Experts of a small language model.
Experts: 48 SwiGLU neurons an expert, a softmax router, a shared expert of 256 neurons.
Below are experts of layer 2 (counted from 0) of a mixture-of-experts language model. Rows are named router (the router's row for the expert), gate (a neuron's input weights, with its number), up (a neuron's input weights, with its number) and show model dimensions 0-255. Each number is 500 + 40 x the weight over its row's rms, rounded and kept within 0 to 999. Numbers have three digits each.
After each expert's rows: "mostly gets" lists some tokens that are sent to it at least half of the time. This comes from a sample of Wikipedia text that the model never trained on.

# expert 88
router:542612508553540480535481461516546542448517485536465476562505507479466481490515512524545520488481507434446506488526458492510534534497496457512498589422539501453540448486464490519523514507457552523519498535492494471570453513494575471575501465475523432448488493461418475510426477452421502560505515499457477519488532516501537431591435473508510528483496543545477515466514551523506470459590494442467505486382575477372530513543539423478502446504478544545565498520490478514503451487577489548515519502458537473472496511519587496525528401526504506485494518499456486506502471546509487500508464470516541492577573549535560498512500491486415555539485541502546517522491452540429490571576508522486497473468447532416535514528494498485513469478590485517506494517555463466426612484469479
gate0:520541531436536526527505516522498558539543526523516540529470555494492459569486387502495523464478464504488504549505524520446460495534437526533501473443571499472460525497465455467479441471476457456492569561498490592494484526517501559568495503573519428463543489549472564494531526491580475529483470463504551493472455489519520475544632448527491509530466489459519551493536502519525547459458455524564516509525504453473456445485508472432467485493467496519491446511492492454523560485532457512515445518479553510448593484522402444516499593525530564488500490454519464543529539490571505527502539475602433498482491487560480531498449495500456534475513492523475511465384456547524475489460498555582481561507431475464425592522511461535535434507509461590489553487477501451519510434459482
up0:462504468518534477509547422535435534454519477502473461481531534528437519501538476577458449587426484532578524524522500401530453483492499406538486512521483563516465480496541531478531554497520515530524443508559493589572464482488419567452502436517460538515460503495511423475533449491469504452546541475519545478518538459460502522466458452534462560428552421567423478479500480466550506522513528499466492479467521527431482519559571509554575500492516517537502507402528523550574488538495477462574505430489502524548423498492498497500523447545406546467571507466519455426552494523458440534444522443480505532473509519532481444476487534565495512550479497499481490507478539487474556468491487510551514429505531505521533546506508595493507520441498484592544490529451537531468493538517552
mostly gets: " film", " album", " series", " music", " Music", " band"

# expert 103
router:540612521545526484414464464466523447544497458541486469522434582474467468495461565514482506553502491440543544523518450514466522541518438514538461571467551503505498485487515495478564493575478490520536499495565432492532525400539421431535423492493550459485497428479607459519534432467483518517505537495471535544477483516498497492508404476524451481479444461510577537480453481539519474455539526487516483469487477525482517454516578425456558399503446497592546527488499481493522499526542550458540476487528487520478544542502517505451522527464490474455502492523471619490498505485465469525492510487516495517512528591507523452480510491517472512478470500497546532485466392520544465528549561470462553554481468501515534595532545437474498493476579510571519490401548446535499503516510533
gate0:480395478463456515473470527492523483463470494533552474521401518528525480486503519489423491445417492450497489488551506462469521566531426489522556524561491535440459467489569470493478528462466440458560421444483482501492392480524461474429499449527499481405540473504537462421474491515417479527519500533471474490499516475506502595513590472523496598528487500492513463509488504530441548531502597448500530463524555464491453487416488509519526506445559512507542474512605485500472527445538499511482492532453519451508481502450516506474503441471430459522535531536514551480494509474537483537511560443547487450489521525548549471543485521495492560475412444501478495509456486432512550471543399534472543606480538491506459476496539512479482523475567450532512574482503503464537437475554474
up0:535442464484514528466555522529527481455404557486535494473440482495540534468508509467445445385480512474487508530478472506485500491542489472551442537473522505539482429441499467517523416497466470483514491418456510523550459511536533498456559485490516444457385515437555454559472451482497470478472428472442491583536485507445494530510545462522526559492524509495562522463551494519512459515514506505519459500496513491493491464448528506451508491512532488521470446542556491494430546441481412419482510442458481479517505526444506554522512487501526573492505535465473557443537508506545441485511587549472493538552439550608534488451545464485481489515474513512523614541561530550488435552499477527501427566484472476541525524562606477486432571437520443568514513520497505551493511528542490
mostly gets: " China", " England", " football", " Canada", " London", " Australia"

# expert 118
router:535563536504514383474449504389493458468482466522480561476408493479498477542519517458487452448506480501455505547560534502469447512495455539543509477479514491548549522478524497476505527493464510559547472568494438440608542501518480484475519563488553435534551496494526518467536522508544455539519450502532473487466509433496507422491442504487501470455503451558488471540417528523498496511549482507516560456492575514482529383564448534512481430463547526509487514475488445477536438525503532478442486579485469471462550479536522453491523509497484354440469527494489475510498455516503557546517501471439507517547499492547540462583543417518499605529448517422548500499494495488468529581519505567472468541554510518481542526509492400491482505569462511521494511490484516520532512572535543
gate0:456501465545529558528568562447467461433511422515509438534542495505523492552514448549477489525561473483462495522477528409486530505462551524434496523539438498511517541520499591532521474517483494544493534441538478500503467506448505509460559557446592529479442509484541454537520495483571478528545448568537511476529464505489487424545568554495492499467492494464529479505439556559483443474507492514447558572464517542501524564492472473427444542555476499476582456506464463523455489516515417436482511542523470510508524517519529486425489465554587519508434561531499408487482516549553442517486578488519483478424534500507539446517518458556472535487419449531543601528420520531538544476491479539442542568498502523453553515466506519495496466537457503490528458523488541594524545500497470
up0:369524461427516458521492516433499468517525506478441525512527588505422464584523474521471486510561462523550424435515538442536486519532514529552551478462501546572513502499520510523518485486559494532502457517537497536456495471494466517518473542469515520521479568500530458523544462500534507537504564477540448473470447510563460495487540500573563497504420454546491443483476558574449508584442542504511540553546506501512467450476502527482567470427448538485530475507490463461523494503555431387454580513494516533482550434488480497465492448517431436460475531489424513478522514542525498543496520488499468550498521522453468469526484464517563466444488477587506448495471571469504500473515569531502450536506591442480495500468439499483474492506454548544482588571543592508512507522571470
mostly gets: " from", " between", " both", " From", " in", " throughout"

# expert 0
router:532520486571519495447533419506509576494487519511464517517529530457489488509477486421470476500492486465469599596541464494461450539501453528512424566447525497483611476493537489484531591462510535541501495518514513475589470442507518498521535472475516445514488495555482550539483462488516469503486486491480544531463504551523461484494481496478472467479511508460566574511460459509456524458562520487506543558429514501458547369524454460474566496503468456517471552500462512476507507549526461517568512486472524504501542535501600480481491448493515396461532516494511553498568486571485532494491430485457488554545536539493519520490506512531390564493420561473596520517479481587492511530484498525519515515534503530472487557531471492455470469543564465513446513415590450532472562472433577
gate3:495470538539505437481469515452528579427497459470525486497472500466509490478519498430532450493486535549414491481494510515488626531489423549508470530513486528429514558477485552488472498490510588493494468476468501625498472515454487453532512531514544498499524474498472522458413466445410436516462480445538497520475493515515512529505541543472498498505525517487504495450546502476580542555503469465443542473454497544479588508547515490542531500532533481431433428431512487600484523525498454474482490505515457589473541536505560521544522527420483462568473551473551477463461535414503454483491495504530503479515539528545482550497537536461471473491403506511572491545503557483521522471571533528489527461494481561487464381554507566522536529568540568496427471576501491437485483477471488
up3:523474410541515523500484535470557541466516561474501532481502462453523429470493484473545437491509509559460463531561466463546488493522443487443497570473492483453550456554556475544486381457446490498495479520487460550582427574508501529567515492497398501476465425475455469497473430496493533477489510541478474564531485452477585543494440534491521466465518552467496498514450458453542524491500501504543489532435542488517490542496533418482469510540501524532412439417529525525537488559437523465499499512483546598503500442543419464533508491477479504502520515486510455452506534474471465470490489524520536533559479614573459550506501491529501516531464483517505514540581535494500501504517471505519458561523522480430461382479572490557588492479514490475498504491581517470494591506567507
mostly gets: " first", " second", " won", " made", " played", " began"

# expert 76
router:514594518532533479449495462465526510432471482526394442517431579485447480550505586452505534529515501507512503505544512469466450552492488516495451537444522489487525458470494457445495511535454526535506497538538502435541557494506488499538514516496627469497562455527528553555546513543421509493476474501506513555444520412512521506565513503506417487505452503527578509556512509488467503521507543461442543474510493518464515482518492511498537474468529506612483520504502466433463498504525466470477499587465511520442513407532506422508491426505414492439538493520394488438532457478474509583496496488514527475524527508466494438574554485527429476503458539489571491530467463508521443546514525517444527500554497558456481526504489481516489501518525482494500507401590477458458570583410529
gate0:468540501430550533528577502486469448505472517502493529526497458476486504545496544503452469513485526581501500519440502587508509566522500510502447522536497516514521469510605491497518532504427471470477528579564529465434479516480509492565502453508565508555519423460574445492587514572547463472486443481439596534516487524538475529506518452501497507458498558480514447533519415403530504584459516483514522509525464490543547452512524472515540509476520478503452442477469414504485452627555499492457501508500536441521505559527435417502495529555514547483505494463523480556444493491490485481469516558511434464499539543511478532524550537481509407513551475519527534485502393516520462508497379480592537593522486466516487572459536526505471527523528481546512546474479480562506458507486492
up0:450574522472545505555597456558469560440480488550618491438511397498512489517504462498491522503466547507521473412462534534467546532476567551430512514452476446491539566535520508473506457451471527514451513538506501487444554543541536466498500498489506524522599519458492469502618494533517428458463554447422526523598494467520449526514524514513501487436512547451448472542500514453548576481489479457488512522542479527517516442530519468531507568483466467487492479473404436453510483500494542503506504509477451390540505505471380485548520512448449543534428516480491450471492483519482485509528498515561501477507458499518449474562468502528514460547490423468451495506481562486524489489475488417546558474543540489514512497475483454514470511511515488477560515566539528468505465571526416
mostly gets: "==", "===", "|", "====", "=", " \""

# expert 119
router:542530561540527427495511468489466491430453483510453423518475501481511501488501486455487522480562497518442576545515414478457520497519456501481484522474537513422567482491549502487478528494530490576506490502510481475516470501526551469449536574469521511501519486560508561549568450554516425472460489386450483556451500497517490497473450407541455485419485554550589548506473539530557521511487499461487502499370578594525535502542536496470552456486573453501493519471455495495481485509492452477464478514484457472479492537497513506468520498508488441515549507497475542509482431482495499511517473506512534487533468552536531501483562478505471571547493539499541609555490497523475504517507622558406509510466489530453473532541571437491456545615485482549487571485470486525487558568446518
gate0:543485559465464478468489508504466507538505502518493443524536473555510573479465476553504487523564458489382523519441463552460482394471495455526500558542560524550483563462497483455513528581467488545452514542480472499446569552482500487511489459461558491493416541514500420464530407541463506511438514488544503510464524527509464519532462557436529433477491572448484485540551477424515434492435459475512472442478517499517553559434468519505549537490514551513532484591559501489550520441452492483418433444491562535510506486472477466495532606499466482471442519597469542528510554512510515452468513482502522472560473497472457529535502538519548556512455507562501504452508439447509485495491506556468523538503460466467506512493526488493552595474559476513534509572441533480485566538417499
up0:404510582489499498559476490558483529490504430541461464453499484426472528380569513479488476425530560511452486488493488544524484486503506481527503427559542518472474452462531519499522481504491490505519435527538523488502573521484512524537498460484574525419470499549544580514521482431468520494472444493526506487540490517461459537478533447503474524408503543519533551383478454453449411533537535501539488541448523570501459566562487554422538474445488515452501461448515463519474552429481466494440607476466488556556466515530490522448589473508544522509470413517492483455495478523475487520465471549446526512493516553545493488532553542427398524535526503476513526484505510489495507534615457541496528501493466554514506530480442533486521484516489579541534510459539538540490535483453487
mostly gets: " for", " against", " For", " joined", " defeated", " met"

# expert 98
router:553534515569454448420535441446487521427506478524489444481511498496434500508478478412485488503520431485540604517505493468521536525506472552540468585467474477462485376477529487442462469526543508501519488494509481458560512490507563506544521506345541532494549494510513489530518529479474465522454543455483530488472528459533483532467487480515484504434424524500530505490478494507466479422581513433444486490450523475507592453515459498461566471432436591484468540493468521459529482493548568470472470475491485474455508520497542492448473442489511467489532490519467515490573458516503535526503499491541467541530511534533539513558525488499446578492460535443522575511501487477445448485506508527489626491430451516543459596511506436426519501577546512514498534496512483444487553503414513
gate1:521569516520513519463491482511445549491506429492471463500433517520519491551471482500431496483470521401481531483460553524485476502461416544566532467439431573494455506432547467501432470540484451454462491553448479474466529469426530549516513500525573422495460544487514502535539537467523503502455474557510472483470498498466531551453551519490536501458462555484505483483545494496512521536535523540522506456487458504441480507516521479472550499499451459573481494474524523474546514564477581489498544510514447513491542534461524444452541447463563428559541439551513511447446474419540499475439513542531391536513502494428481457571519464473388508465501505494554527409547440469482469425416502516537598527460461498512533499566469526513557541476453500544560468458484463522540512522514424
up1:600548518468488489521504525484502510519498411425468465521457508518549482533498487508486493570528500436476511519454525557477495470481519566596516479480473482526463524527513493477496350506429505448461489522533540512484525474488452526564469565549554486491465493508424520522489533540446532506410547504506456479531460493447505496471645528502514487556533449495428504499533484494515511501501489471549436483547423465536488526467485457486487590520538434503543579492465485575505534510570556442451510464536525472568437490526516454493586547558519473544549467544502518488435453470485527548497595475502459483459527526463486468542465518484577473491545442466508562493511451487504512409503589479527475447511470482573520494533504559493528542467522513527477504511542499491504496493529402
mostly gets: " such", " known", " used", " use", " well", " served"

# expert 18
router:496541459565458439548470523435526516451454500507421456532434576482451492512471579494532399483547449494462562493578449510516495507553507522544505524479540457523482534508432454470492503484501514570533469547511520499523540488552515493472491518422489518455519468560492555511513495494514488514467520515531457525528541519521555485514470507540439446489484491478495459465466467610478373486563513357510481472483480570472503476511557443519564504429462556499521491490473507475523462466589561520459471484459547497514523475499484494526563537534496472461447498493455564492527478499485562516538487494456501476511519490493591480524540425521461520517489526484488503454487493581486550494520584590533526509428476507514533545557515489435496593545532453575412492501563503433493535543508486
gate2:532486556642532474536465587502469541483477545457557483510448594453483502474516488492499516556500604529541466537566506521458522520462596458545553495446545526507518518526456446465461513471421527473580582525526527472485531516454545545502566450466452553490544427438510463457503556507550492463498474466491496428522473426561513513438507469498483484505564513447419491447509494550479485503513523489527506481516481425476479438498497460466506497436525507431412499478460442547477519582471550525567579471408483545510485490508490519534542536492442542450498523489477473466478501481463470446510448468524527523531517528569514486542398434592472497460442518500499488487516542493541493481529459491555473513464541500515507487515503492505546563488465507531485495532474445487531426473539480
up2:488453524390494456500491494538512479518496557415471527484500538488497492476505547524450537483462560450454474501472520494483536519489428453537468583477455514458471536514507462491493404505500510485441486472442454531558490558438505513585492509509490450488537545453536516434469497489505510538477451474571558567474545525511512559490471519577464462500593509527490535530510451438534510477529522463502448514518478491578472528493474552565459652482470564492449497481521458530486528519494504472551429502472543529492487474495606524475462535524537474522439499468536506539526500459499550475454532474460520493478505418561466481533488403467483524475519575438521595502533462529402534494507513472463506605507499549464556513533506491491529425473480534481455558430478544506519563527536552
mostly gets: ")", "),", "]", "}", ");", ".)"

# expert 124
router:563615476524505452440519479490423534510475499554513426478447598471470421492421514526498480540506499503531506520558472485485540497558443457550507550501548490465456521482490535495497536566427587513541494508540489482539525452520465422529523552489577458446502491546557500463514462506489497561531538474493542510526509509480485420546429478509403474459405523552531497471442511536557480505545511449462501440488454500505586472534563447455504417491450524565510526441497439497551464524504574473557446505510492518463499478494498496504474491495496489448475544488430520475493497565476541523500509518476499543526546544495535405561509460479455543482505472491483529512503368485521476557561501459475559508483466540506529591570534469472494570497492495574501481457560470523511518523465504
gate0:440556526602489477536519508502513549544478501555476555520482526504538588563438494465506443560489470471573501466607517461414532501545509481549542492519487487497514481530538483476449531483498500482433511497483619504551540443512418558526503558490473503466475442542482502537447522577483589463407533494486527521494462576547468546488521563516516505543438507528480515470518535451473559534454535526436443486495513530560441474510525458539527449494514459514458577509473487542502466578503468479515467502473472519509461528519502495490434562516488571430551546462538482496562492504499491512417441481517550433533562494489501546463486583503480537502483494443589474487560460464471473507548515503544454504522488517539522522477540511563466531488504579503506486440551475422553440497465563
up0:487468510406472534545436432470473499519557453491502531415595563490489469518558584588475548469543472504482514504481455501470464511471555500537506537460532465519434527487489493535567546534471516516498481495469403472490509561518579482493477483437462521579499538479507495467480501467512481574496378501489504498498506468462577483566466511584445467491509499534492440559500476581548480497536528469495493504529505481406519484501501555454481535536569503459471509506452504450540481451515511482466437515496528471487523515452485520476465429559509445509526512478471518553496530394445512549493553538422475473544442443535548526532532408500476436483509490456461413439467539520483442470440518473492521528533442488445458491557456453495511531418493510483483515517441565499506542462555479
mostly gets: " York", " Texas", " California", " London", " Washington", " Boston"

# expert 33
router:489518529539506490511453438514497525521496491536514539520450577457453488521433535500499474504501526420498492507513457512520488550537504429539557582490519462452512460487516423475538540540488555504560490514535566432521479523503570473542515446503486400515567488528477555475520454502416486517489495501440507502513500492508538468543489458488499497480443454584519453461527555453456471427482503437474529468453522520388523471561531529584499519469510573526533562430420502462505466517534502484557473466467513508487536473530502517496459434367474471491506543519396527521474475476481553540506445479533493534583560503515547488500484452497490530522528529481471518473500470522397445547540447515469449430443441596438526538514436508405503515454510444514516511493513467481443541492492543
gate2:549514531468478482488499539523527538506486495594500494509495496505505471525594461475526560509488522506458543432469466519474511483501480507608446446508492512476413589456451457536472421497492515511420485505524469441509432509482425465538549461515476528488514495524505563513507476562548468571517443502550448516567469522570529517529428489487496493515502528546494536439520542524593542502514570499449520521480465489559556587506449476523493522477484526482487473534490460459447497432469509581522471459563557549460481489554479511530537542505562534489473460457532503485492533397498528514455466518583411475529511452535525534510491488473495542468579444476541450485483485546476521443487559514501497544533420530479477506559597507478563594472479475513558448490568506472508566425511447
up2:459453516580556485451522408498480528527458493495471496468523580536554578462520498492462531428500508502532506463540532476554610570538562500471545466453519518537419501482464523538478573490570510459547490496425538531432504487487433496459463520475484496441525519513484522486527534544523489531531491447461525457514466464533523548542486548455493493475503548428524497557465484520460495542498552477558491436515496480472481472544467453576563526589563514536530406474511511515503500495528433537535516538592489527470472418525423491512452577512464520441539556526484451474540480540529544555488511484531504501511510488495505554481461499546562513557419557544497509491467459585544486515485504498499557467521507486551511439443465526421461580523484495403469477514435462455530536444460504
mostly gets: " episode", " mother", " period", " wife", " father", " daughter"

# expert 70
router:526622502526499518409505437482497500449454489489395483553493576459448506493448539531448454513520515491508531527551499509476509524533467493502482572467553502506478427494502423470558503607483514562543481566527484515511541475580497370464543501506537442431504450470551498528522470500469482558558456508469513556484513533495501516589409436492493493450458485576536545537468497493544507431544500496524486426474530525508502480557524457516514409474506503512546517455502446496546462502502491498496419517483520463488547471532503496490520519461501413505572493487434534397559481537462520515481491484521482527487504517582539473530520494549482544515503512512516532538487431485504486556508502546488521542437483487455536575545557508503493565531524502584469570496568480515465517533406518
gate0:490473511531457544442420487485506449513457466510460482490488451487533571506497511498504497537556549465455516463445499562511483478428452493540539446539463412508527443463503501477560493510454566517419546457446506548465441450526524519433486492471519489486463526466464484595472598526506512470544489540531497531494602580490462545563521453485505512419453503463527548497471523519479531473480461630491449463535475471510471562544496544473497518502520518409499485501534550469445513500477470533459500509522449456541431550450540497446524565540520476528502552500508499380483474489467563528502458514515444464624503526565554483523504521538505448481457502463465522504539454539480536517491507439456470580459529429548511537466473516514502462494556482476490440550487454506524522530503595
up0:509530421487540513518432494559495476475476459481433480544479556454476486511457573531479484404538497488489539559475594513508560497469474474536558550491530518433502537485488525512504472574453483496503474569560492591510478506537521502475436493533506466496525544512456413545486536510510469519490452534495501571541497586451402429499504547500476493500540525467506575477554486437452585429501449550492489449470453494472553483533511545462525495401520536480485475480511540486513548481442532473471496447535497490501548551470517421451592486445486498497542545474524520527467520520464545542410481475481550459444520518572471454553484558542541506495532521522551568515475510570490481488529487481472476505483462502470607473506463507524556531424542476489502582493490461607476479491466442
mostly gets: " USA", " —;", " –;", " ITA", " ·", " UK"

# expert 42
router:514610527535464468501506474448528545481432461510523433459433537460504481474478491451487487558490435494510537565472482486518518486505475480495506602516515444480499462410452506470455554539418589545514483542479450468538530475523509387519493492471519448397490480553548496523481473557497505503478512435496554529487513496507485488534524500506468445404487514569622535529498511476512473505502490457491509476472532459497556476539542550496486434450491476492549493522486500498504503463497526453454485531465509504429504482541501496486511549514493441468493587549473476438507474578499558581525533492521534553519524610522503478537512475446498576479500452498547546544469377523524498520523491519501489513425479497491550552617535523464499596525567512513515458515492432519490528460428514
gate3:542508440448494459476489449435469532510554496472514533513483401521444585485509501494569578479477439448569482484468466489539599463488519501471505489554545492480471466443468496457482539564470469474464506544470502641514478516520525533597493474468417454463504546519504502531421476534519486544466478485516517473530511500515465550488529538539542505506506453525542481483526532432466475482478442508446486462558524528530513522500487503577526469480548507471490499515534544523483498483516479547438538443527491496449449517541492471525463547552537468576570506527500523500502495446586487507483506502578564463505436453486517572512503461460458488532550556460575470437562572457520540443574420539483497480507525541456519552569498618417470491436562512499434459520498506473486475479522501
up3:494457561532544453497484526555502516522546540536487526499531510538452435478492460552488475470508568453490520446506479533428455580472443490552514500481503490533549552616539516563530495458605575516535432484498537467474523480486532504405500453504589475512537479504469488459512536463472495476519510536540463474532572461460584486441430481459483525473501492463453531477482461543491496424538494463484543513488443498419559508474534498477540465513489569528493504416478490515564536540483441527539489469505467543562487515447499576505452440432530564496517454430504495483510503471513520498647491434465491511470498510503502460470426541483481504529402552503450467514510570529473532504513562462525498519520415496534494484445452447557512440559523462516483493482555447557535497538537494
mostly gets: " John", " George", " David", " James", " William", " Paul"

# expert 27
router:582500461558493406447511489507497582468504533490508508531495529471499498526471498463454522461523473478495617570609407470459462499514481539482489555439484476454547513476492505466550538568496529511498499505513560490517552494492519425496536446445535500452528497451523588471576450456495481575513537512471497504499541497554468433511443507528477508486454521521507560509464524493513463445565518486490503473502564522451475501527471457532540478481507486511498618527446526435486534507554485537496488464505528444452513457495503452511485416530439469478507547548503510491509493488495515480526407469515582480513547555514541510521525443546482589478460533466538532477462492498435463525488483508448448483464460509403484583518530489472521483577558526499521587485473467480393546585423549
gate3:426483508429501539578540503486505488526513509539499500485464482514500488494506443518543403552525524468512505409432515514558518525539564407522579523502454485576560558476503486575470465492442545484544469454455506571503490472516513473542509478576503515473508533524388497550487526562503543539521513564476437590502520458441530479516502527491471495510470507492506438527475506425501486542505501551540440486484462470471520585531524534513459470489503521521495533465483411572438467405568459468530483468498414524548466482509501606565523563441489547495524553532434473461516534550574491537517513482560500446486531508475509497473494471471544447550514473568479505478556516512506517504468463488596464528481439544494517474507465506554469474499526486510508430480509528542484553501617459
up3:483543445496533540479455490500547512510513514480571510468514535455479513491535538596508522483550521429526497535469517455497519523446517593471449390496509498499526463523523514505598445490473530521504544513510513479509497582521452503444499498525413467542566531537480515501515470518476515576545516499543474501533502457508533509526514494546539569509536552500445499467542522448415526506437511502499504527478457545474473522520457515446573573531468453523573516497508516556434475475554460451553539495568561463481427507505465481510536464467528442526495445495416487506569570463460497511459470540553517500543497525510493535516526476526551392553474517487371476539490479440401414588540492497512470551505493460522445499475495473576493472490528490444477518474493570390457530503497543
mostly gets: " released", " based", " built", " began", " published", " held"

# expert 86
router:523522428517500472526475502497496519444489473510514517453448489480460486541510618512489400466588483500503522531637504466489460508542460509498498491386461485441606496498535477511493492536542533555505474591484519472573546504543515475490432551500546446500532487510517533510478491489481427531449490413427445516428522457577529466523468454603464505446490512481542529539466521534525490474462526503514509537473470533510485520577613456458532404474481478492486514486488446466535477490504502445498517534482518485472486521489509429580516477466481453491578503502501505441604477458472491511493492528481545543502515571574557490590481447459470541511478552491526493504500486478451455557487508500474472514418483481448482503527507501489505584527474492539511548519483502520449497608470513
gate0:444552517502497526443475524505460519525568478488528475481473431504468431443564523525478463566504435519592511435570475486514510492509507497514524501450420464535521398455574508552481483518479486487490449492539486486466467426535493492529527514508549457538530547469488489502459585494466523422536515521489509520521595554489634518459437515511517483509522579449448539506552449515443455478497579511517529537472502493443552512506532453461464474450487512482462474536482545463516522465561445479467534484499440560468467508382514525574452513450505523466522469500493491446515561490550449494528510508384501510497580486452468484457526534441403474511497471467484576489474473478428509557496500525530508520458471492553529451488433514575450523451510470465593509507514484495508529474541483
up0:543478514519449506469434545553538493531548449454486509456508488439491509566460565513574486435471499518417521457490492467429499463461417507531466559554540530523525580570453507480557536470469536535528521517542510544417501541496479487508422537483472590466555544525575536444485501538454499480487470550495554543536449511474488474467471482524483452481499462538491524521503499445500534437483454441594520482526530519507475442481455513498528537475468553492475594459571484539496493554472509503591507487509541519546474496534564529431538549474536508510464557492486468529482475371491563489530540440521573496483431597525495548497502537551531487490512476500533455497509548540483540467570503503508529468527432504446481460394554478399510480517419538495497520516494501538545478485486503
mostly gets: " at", " by", " during", " through", " under", "On"

# expert 125
router:547687529508431493532510522469525520478516408512493518471383497485478513524485572510537508503500483485509480537520461455415483563533442515523492500417455478502575500496543484505538506543495506562538445529517487522546506475483499478503456547491585459506521476460478499513512512506475450497546487429551461525520533496524478447498503459649490473463474482524557462536492484530467496520509488524487476538527549512471489383525510473499536456431484509522482557477448476456455494500510542430448481526509571542490496510510489471468533472482497417429432524482503495461515478563420533487532464469436453512561499511520541489534532439480487556555420528431533494469509506572422532515510561559495511477541426528423507542549498429488504468515511512526506518505443506488508489605489499
gate0:494519504513456519518509511514451580577553505435492526469445456482520528557508485487498513553488533524474564514444561568537444526544480472536496536433447556487443505488528444522558522518463458500518551528520428560504486517474461519490478544579530469459485402524534463411478535565555526571457498522541507426477477512506486464477476488511441485461495510489530519538464486493496547456445436579508405399530490499479484521514412476519536482591484446535505524447502522455424487508511451485511434477447515499597505492561457487501600538529502477480528512475529534519519467478466543534545485553465478510539456430539524551491526482488485547515512427483516469436533492542405449448504517491513516439550556484488538476489439551518414532516497523566464566473535468538512512522556431
up0:493519510484488447521423549551530518430553550451499483521461481507487451518464482541566502528479453481439448501585514508420448587542544507552426485455448476445517479505457498503468540516516472459477432469551443465485537520424482535485471525528576461486539472552477487490495501474464436474508510495461477510542480441475547490439539511511454425550525564491443527530495452472457489521506517521458500472523455495515408554504504519493420524415456491543534553484532470494479560493530512530487522511525507573520547503572624471478513490496479518469467417471456493479528539462491518443527487435441450502512488458530552392516542454457464568530452566480559499455510560474513459524543585512497484509543480572468519491419538417447477489493441490435453475513497528454450541462533504
mostly gets: " in", " In", "In", " during", " |\n", " During"

# expert 28
router:531569407560508467514510477479428454462488510499523562484506530448448449493463475462474445531511488473518549506489450545515509560516482391504475538479569478469534460473547461474580501495532573503515516514562512481520450480498558480525473490487508461470541470462547492502472456543505498522470459494452508525502510507498586521556493418475487481433443440471543532480525475511489479470499484465508491462346531492421517467515501465485487462490499520468553526397481526500465462551597475438531527487459498458507488513512524509505472508412520513507564527515464545499462427489490546587523495473469462525554496650508535448505504475437504523522501552485489506483482458517444460560514553527461483464442423508526553529483559465449436480562451465538458493480526463462481546484475617
gate10:524480463481504429484433542446506480520435541497462474412524514558517495529519530509499551483548486522506500459534492497477543478465525475448498427506530553485524501567514521487496562491513580524570463526471525525488508574503478458554449526500549555490516514487466582559446528569462480504542533438544495444564466491468490464491530446491579459498481510470521542512523557623487499471493537506531438437471473557518493552488541503496502458495513473559495458461483472468498502495529481488486605535455479530477454479576479498507445506556600540488469508497565510492486444402468549532509475490486526528493487511446502507555456451556481573555512544494431497574517469431487509411488517472444519477540505524549437420644545520477492497548438458449462480473503497451544523474417502
up10:521491549583503517580517520524439472554532476572492482500467518428542584496530448425493482501482506503493556528562460527473557532530496475501524434531482473524466519530488547502474540461512530498472472489482509528416459496485470534539496511457445474540513539520425543514482507492513541533439590518533493556461531544453467468472494474482401540519513460553538497562421487500499474474581508463474563539490472481504565474479501510518552543452549457549526524534479460501544502547541515569523540513480454431470431544442485577526532528531513482420454507523553488442487491533544527514572492481517510446490498454495474493493462503483579467534424512463418465522521413422536490518521477472539500375524490617518547523489505557559455507571556500545479501493483496480510611452483486
mostly gets: " team", " member", " head", " position", " service", " President"

# expert 19
router:564587549559532527545492499467439492451511475561488468531464577497488486516524506530481488565495486383441484531532473458510479544547413453511472569449549499497527414469504490509481507503455520545502485546519499523609506469490513473488466500483492461480521437450481456455404485462494462523488497449458513511469491425539550446574480520503511471480468487502499457521501492523533484533501488448476536450444472473386492483535515415455535429532438517571555498532509469463474482507672553496545504496492509496475533502520561476536468429488433481462495522539515582516548484511515451580531513447508513475509589552550558465505483481457461527538494476484493487523458486514519491518565498520513496475499382515490509558479524504459511533475578516502469489436472448427463528520465527
gate2:446498450441471520522455492493549450553536494558539537468512506425594514534555417537487532449419474484483496521525416456512489457572524485544482514494526441504527451495495511565471435444494506490462452495470450461504514491541509473466583482483468552507462466496458522416620522500476455524485548553587556511524512494525549541511576469475525438569515504428483503528534441408444478458487543498515529494497534480446547523454511517485485550607511511505425490520533462462447499438490507576552517470444538481575493508463465462466464527475496476543557430547457452525552466490507529438535456451500524476418496544475506463475503500550469428587482507517499446423485426456465490504518513504460482552492472503571532450489494445480494530497524570496529508454494486466459534486500489
up2:479501467501463552503538500481516504538453480399572503493509576498428467484429438481525537555514550475484430454537516506499477519450479461555487512479521523451491600460478472515520528492524540511586486458394483628457514445523443536527512541493460511489541502497443490467489504474412570500497374508487481476508558524532556535447480488532478588454562424510469460486506497436491500475509488445485556525505480458469502520511536499555529566476490525497574488494454527456491473571429503469514548524501443452506530481558468589469455540436468539506486515503463491482557542471507474430521515544500489570503493503465529447507450495504507543464492543463484504506477550509489562492492510529524468513481552458537431431479448467487517479492546474508461607564566459508476440459595509
mostly gets: " music", " Music", " Art", " TV", "ology", " Film"